From a checkpoint of a small mixture-of-experts model trained on Wikipedia.
Size: 8 layers, width 128, vocabulary 7589, 16.5M parameters.
Below are experts of layer 3 (counted from 0) of a mixture-of-experts language model. Rows are named router (the router's row for the expert), gate (a neuron's input weights, with its number), up (a neuron's input weights, with its number), down (a neuron's output weights, with its number) and show model dimensions 0-127. Each number is 50 + 12 x the weight over its row's rms, rounded and kept within 0 to 99.
After each expert's rows: a language model's description of what the expert responds to. This comes from a sample of Wikipedia text that the model never trained on.

# expert 48
router:67 67 53 58 54 50 22 53 48 41 50 33 46 53 64 45 42 41 31 37 81 60 33 35 74 58 24 52 59 63 37 46 53 40 18 51 50 53 58 45 60 55 46 47 48 61 61 57 80 50 52 47 51 30 32 47 53 43 58 52 40 56 52 47 47 50 63 21 72 61 60 51 44 50 52 49 57 72 47 27 57 21 44 52 66 55 39 53 48 40 45 47 42 62 24 40 62 51 56 46 69 63 55 71 51 34 49 48 57 60 50 52 49 50 52 60 57 49 62 41 62 43 49 70 34 46 55 27
gate1:57 64 58 68 74 58 61 43 45 37 52 48 48 55 62 43 73 60 38 43 50 34 55 56 33 43 59 22 43 48 35 54 54 35 44 47 74 60 64 39 58 54 26 42 51 61 20 46 35 57 37 60 46 63 37 64 38 55 52 42 41 61 50 33 49 55 66 25 24 48 52 37 41 61 41 64 50 26 33 54 52 51 52 56 99 43 43 45 41 58 55 44 43 50 45 53 57 50 44 50 59 45 45 44 61 66 41 29 37 51 69 48 55 51 29 63 51 47 53 42 45 61 52 44 44 44 49 43
up1:58 48 52 56 32 37 57 35 82 44 24 37 60 46 52 44 52 54 35 57 35 69 52 44 53 57 67 50 40 32 43 63 52 50 50 48 57 59 66 38 33 43 54 48 54 51 87 68 40 40 64 54 44 44 38 51 40 61 49 55 47 43 51 46 31 34 56 47 62 38 38 55 44 54 35 54 69 48 40 58 48 67 58 37 48 58 46 45 34 44 45 45 50 57 51 72 34 42 45 51 33 23 47 42 47 56 42 51 43 40 71 60 48 44 17 37 60 58 60 82 62 80 51 57 59 41 59 72
down1:55 16 48 67 39 54 65 52 47 40 63 52 56 45 43 43 42 34 47 55 61 53 50 31 54 47 33 39 47 54 57 64 61 57 61 45 71 37 46 53 54 47 49 52 27 61 53 43 42 48 28 29 56 77 54 30 43 62 44 54 46 52 74 58 60 43 49 50 45 62 41 64 58 64 28 44 24 48 51 69 57 68 60 56 61 65 66 46 25 31 41 45 61 66 52 34 53 56 34 20 48 42 43 49 59 45 52 50 39 53 57 61 64 50 41 63 48 29 75 66 57 66 63 53 35 40 59 64
Description: Word-final pieces like ell, el, ill, land, field, bury in names and words, as in sat-ell-ite, Pow-ell, Mill, Cambridge.

# expert 55
router:61 82 59 70 43 56 47 52 49 30 55 46 52 59 54 63 45 46 51 44 47 71 53 52 64 46 47 36 41 64 33 51 43 48 54 37 41 68 69 67 74 43 43 55 42 50 56 81 59 51 63 56 47 60 39 44 48 40 61 38 41 57 67 50 52 34 49 57 64 41 52 42 53 78 40 53 61 63 44 51 41 12 61 32 78 51 43 55 67 41 63 67 42 56 31 48 41 70 54 45 34 48 67 52 65 42 50 58 53 49 29 34 57 37 60 45 69 60 59 46 42 65 35 61 33 50 43 56
gate1:59 74 49 34 40 50 50 40 42 41 63 32 39 53 58 59 41 50 48 23 71 72 48 74 41 66 50 54 36 71 46 34 59 51 47 47 61 46 86 48 63 68 37 52 55 42 55 58 63 37 28 52 50 29 57 73 18 40 60 47 57 61 55 65 51 74 41 54 28 57 60 47 39 51 39 53 47 52 64 60 60 58 73 52 39 42 53 44 54 31 43 40 43 69 43 46 57 59 43 49 47 66 58 50 69 53 69 50 47 54 45 33 57 51 60 50 66 58 66 67 54 48 40 57 35 54 43 42
up1:67 65 50 34 41 23 35 72 43 72 47 55 55 59 62 36 48 55 86 36 52 41 24 37 49 51 31 39 54 55 41 43 39 55 40 44 54 51 37 53 76 47 52 51 58 38 57 55 48 44 56 40 42 48 53 57 44 52 54 32 50 35 56 40 42 56 33 46 45 41 58 33 66 41 51 75 58 56 68 55 53 29 58 45 54 43 63 39 46 49 49 67 43 52 47 54 32 23 69 58 25 44 61 49 78 49 53 49 41 54 47 58 23 61 64 27 40 57 41 37 58 27 45 55 61 58 38 50
down1:46 42 52 52 55 49 64 47 37 63 51 39 56 36 65 54 65 59 48 30 39 45 69 43 41 63 58 50 61 62 46 80 48 44 47 63 41 42 41 54 12 45 55 35 48 51 49 53 39 48 52 54 50 61 56 47 62 62 26 39 48 54 36 71 72 39 51 41 54 44 24 41 28 41 64 52 59 57 45 40 38 46 41 60 26 59 38 23 49 60 41 51 34 59 46 66 82 48 53 47 45 46 57 41 58 55 67 60 40 55 60 51 63 58 49 49 34 79 65 46 54 44 39 41 53 49 85 37
Description: Initial capital consonants H, K, P, G, D and inner h, starting foreign names or words: Bhaskaran, Kuniev, Dewhurst, enhanced.

# expert 63
router:41 48 57 79 57 50 57 41 77 34 41 10 48 65 64 47 43 69 51 59 56 61 53 08 51 55 52 35 57 60 39 42 57 51 58 57 58 44 66 33 56 68 29 79 35 50 40 48 53 62 36 58 43 57 50 55 47 47 40 41 52 50 36 43 61 45 47 42 65 61 55 36 51 52 47 47 69 66 44 44 64 46 67 35 43 49 34 35 59 38 43 43 57 73 47 53 38 29 45 57 47 48 48 76 55 52 37 52 63 37 55 39 45 45 44 74 52 57 57 48 32 56 35 50 40 43 42 58
gate1:31 44 60 53 44 77 54 32 62 34 41 61 64 71 43 48 48 50 36 48 28 57 38 27 56 44 51 64 49 44 31 41 50 60 59 49 70 30 62 72 73 52 49 47 55 49 59 19 35 58 54 50 36 37 36 47 40 50 51 76 66 61 46 55 54 62 59 52 46 65 59 47 42 42 57 40 53 74 51 36 36 42 53 46 56 45 27 35 55 63 38 45 34 84 62 56 43 44 44 38 58 53 49 39 43 45 50 58 83 50 68 39 52 58 39 43 54 42 44 53 48 56 42 54 60 68 40 60
up1:50 56 72 40 59 36 63 44 55 68 64 57 59 58 38 46 66 58 53 58 60 32 48 48 54 25 71 39 31 50 50 42 53 41 44 42 69 52 44 61 43 32 60 53 64 53 53 68 41 23 45 56 63 58 67 50 64 49 67 42 47 42 50 26 68 71 41 52 40 43 23 57 41 59 46 70 65 39 58 56 73 66 39 57 69 53 38 58 57 30 51 43 65 38 39 53 57 48 71 62 39 34 54 42 37 34 45 51 57 24 67 68 69 56 51 59 57 49 64 54 39 48 59 35 58 61 47 34
down1:47 63 75 45 59 67 52 36 51 58 59 38 42 55 53 37 56 43 31 61 42 44 72 30 51 76 45 35 54 19 53 63 58 34 43 56 57 60 35 37 43 40 55 47 39 46 61 38 52 50 47 53 63 65 55 46 67 29 49 24 65 24 51 68 68 54 57 62 82 45 54 61 46 62 57 58 33 56 36 29 55 58 51 40 46 41 38 50 45 41 57 39 37 60 34 62 59 54 69 60 57 42 37 62 48 57 54 40 63 63 58 53 49 64 66 19 54 41 61 39 60 55 61 55 49 32 48 52
Description: Word pieces right after an initial G, B or g, such as G-ent-leman, g-ent-ry, G-ust-av, B-orn, G-az-a.

# expert 4
router:42 64 59 74 38 53 48 55 54 61 50 40 46 57 44 62 80 44 46 57 67 56 32 31 49 40 50 52 60 51 28 48 63 56 42 30 55 55 59 51 51 22 45 45 23 79 33 55 65 54 33 70 66 61 46 46 45 50 46 46 47 53 48 59 54 34 32 45 54 69 54 28 49 74 62 49 57 60 54 55 33 22 40 44 41 48 41 25 72 34 33 67 51 56 39 42 46 53 48 58 51 54 65 57 39 39 44 49 62 41 19 51 54 55 51 63 47 45 50 66 43 51 43 54 37 52 42 27
gate2:76 46 57 46 65 43 52 40 39 57 16 60 36 44 43 46 46 67 39 37 50 31 40 48 50 52 41 47 42 63 51 27 63 53 56 50 32 41 38 58 56 48 33 29 49 59 52 76 58 48 54 63 61 59 49 56 29 56 36 24 30 61 59 58 49 59 31 87 36 51 38 36 40 57 43 49 50 55 55 58 56 55 43 52 58 56 60 49 47 41 74 66 59 70 30 47 52 68 70 61 60 52 39 53 42 20 61 36 42 49 51 56 47 45 34 38 49 33 44 38 60 54 40 46 39 47 51 65
up2:47 39 30 43 51 58 36 37 52 45 62 59 54 43 63 42 52 61 36 40 54 58 49 35 46 50 67 51 36 37 41 49 42 49 53 53 34 51 38 53 49 53 29 61 60 50 53 26 37 35 48 43 38 48 47 70 51 36 67 46 51 54 55 40 55 73 66 26 37 65 60 46 38 35 47 53 30 58 41 44 52 43 47 39 67 61 47 61 66 43 18 39 44 61 39 49 50 29 48 51 73 62 42 58 46 51 65 48 64 33 34 42 45 36 38 20 60 74 21 62 53 77 66 45 38 47 55 33
down2:47 47 50 70 37 37 47 39 37 61 59 70 71 66 45 64 37 52 57 46 61 63 38 54 29 50 61 46 26 45 56 47 28 60 45 41 58 29 64 62 39 53 52 45 34 71 62 31 30 62 43 42 59 49 46 61 52 55 48 48 52 31 48 56 43 58 55 43 50 42 58 39 66 36 37 51 64 65 56 63 44 54 39 50 53 46 64 51 45 61 46 54 69 77 39 59 59 47 51 50 29 49 54 60 50 53 77 60 66 21 77 61 37 54 31 51 53 81 52 65 45 69 38 38 49 59 59 65
Description: Single capital letters or word-initial capitals, often merged with a preceding "of", in institution and place names and abbreviations, e.g. "of H", "B.A.", "TBD".

# expert 20
router:41 52 68 67 38 58 62 52 54 41 48 50 71 43 65 63 49 29 48 38 73 63 49 44 49 67 30 49 76 48 20 19 48 55 50 51 60 68 49 73 55 38 51 39 65 55 55 62 47 48 32 63 49 55 59 57 46 66 55 42 67 52 40 57 61 52 51 53 47 68 48 57 45 75 41 55 57 41 38 54 28 35 59 37 52 55 34 34 56 40 52 57 27 43 53 62 59 56 48 42 52 69 77 59 44 35 41 31 23 43 46 43 49 73 40 50 62 43 52 58 35 54 60 56 40 52 33 49
gate1:60 60 62 58 49 57 35 57 35 54 55 59 44 58 45 57 20 42 57 52 51 40 49 18 62 67 52 43 45 43 48 75 49 40 52 48 49 27 69 54 57 26 72 45 61 44 44 40 45 42 53 44 33 53 35 32 33 30 47 46 51 54 70 37 35 33 46 72 50 66 56 44 63 67 49 52 34 63 68 40 52 66 47 57 44 33 23 49 53 41 32 66 29 47 49 57 32 71 42 47 45 55 46 38 51 51 56 29 71 53 54 50 56 74 59 45 48 38 54 27 50 55 42 61 42 60 60 56
up1:33 35 51 41 25 31 41 50 54 53 31 69 50 54 56 45 44 30 57 58 48 29 44 35 63 60 57 56 61 56 30 61 40 21 59 32 77 32 66 50 38 55 40 47 60 52 68 69 46 51 66 51 47 55 66 57 45 41 29 39 38 60 41 26 45 38 67 56 59 48 65 63 43 69 28 46 64 32 52 58 40 40 52 32 47 41 42 45 35 55 39 43 66 42 46 57 50 40 43 67 34 37 31 41 39 42 61 58 37 66 63 51 51 62 55 40 67 38 60 52 51 59 69 35 53 55 51 50
down1:47 50 35 48 60 44 68 41 66 58 59 53 33 35 35 47 72 67 55 57 36 40 61 23 58 72 41 63 37 38 78 54 52 62 35 63 50 46 56 53 54 48 29 52 40 76 61 57 38 32 47 22 67 61 49 51 42 39 46 46 58 42 40 53 34 51 47 51 57 45 50 42 71 59 47 52 55 47 40 31 55 60 48 44 41 33 66 53 38 50 64 33 45 52 60 63 54 61 56 49 47 53 29 39 73 60 40 57 62 45 56 58 53 15 36 44 48 42 45 43 47 66 34 55 57 85 50 40
Description: Single capital letters or capital clusters starting a name or word at paragraph or cell start, such as R-egion, B-ultor, Ch, St.

# expert 60
router:46 64 66 48 50 61 31 47 63 38 43 42 38 46 43 65 60 32 48 56 67 61 40 48 51 50 53 40 58 39 40 23 52 63 31 39 61 58 59 51 60 28 51 66 51 61 62 52 51 61 65 58 70 29 67 79 51 62 31 52 50 50 41 48 41 39 64 58 47 62 47 36 23 54 42 33 52 54 53 49 45 52 49 63 55 51 37 54 67 40 47 55 35 32 51 48 39 48 60 80 57 83 54 50 78 48 37 32 49 45 69 52 49 47 46 44 35 31 33 39 31 59 52 47 58 72 54 61
gate0:35 69 44 55 52 55 57 50 48 53 52 54 37 52 42 71 47 59 55 56 56 59 47 25 36 55 41 47 76 42 50 49 41 73 53 62 52 61 62 54 70 31 59 42 69 49 57 41 62 51 44 35 53 47 46 51 53 45 42 66 53 48 23 58 49 45 65 53 56 40 49 40 70 29 20 37 63 70 67 50 60 46 52 48 68 46 43 36 73 70 45 71 25 42 55 19 47 42 65 54 43 65 41 30 50 38 66 51 43 38 54 69 59 58 41 39 53 70 38 60 35 54 56 40 50 66 38 45
up0:22 59 55 67 49 50 49 50 24 57 30 37 49 46 33 51 62 51 51 38 65 58 25 62 36 36 39 61 42 56 37 52 43 45 52 44 49 47 55 65 46 52 35 74 47 55 48 60 52 55 41 55 62 42 26 47 23 58 66 42 59 35 47 41 45 66 45 46 51 66 61 39 66 51 58 68 43 37 74 55 54 70 79 72 58 50 54 42 44 54 48 58 60 55 36 47 35 41 32 40 33 58 39 45 60 49 39 68 55 63 47 56 68 26 50 61 55 27 57 48 51 47 53 68 57 65 39 73
down0:68 43 55 37 68 31 58 68 73 50 67 51 46 43 68 41 56 48 47 61 19 28 47 61 58 44 62 39 20 38 53 45 47 45 61 49 49 57 72 53 41 62 43 52 44 51 45 39 50 47 66 31 49 51 35 50 40 50 58 40 52 58 63 48 64 45 64 48 36 59 76 64 58 49 50 39 34 44 57 60 55 49 47 77 46 53 24 62 61 34 49 57 36 34 45 34 37 35 72 71 58 36 41 79 42 48 43 39 52 51 51 29 46 67 60 56 59 39 47 44 57 70 46 58 62 33 50 46
Description: First pieces of words split after a space, such as sp, comp, ex, qu, sup, as in sp-end, Comp-lement, surr-ender.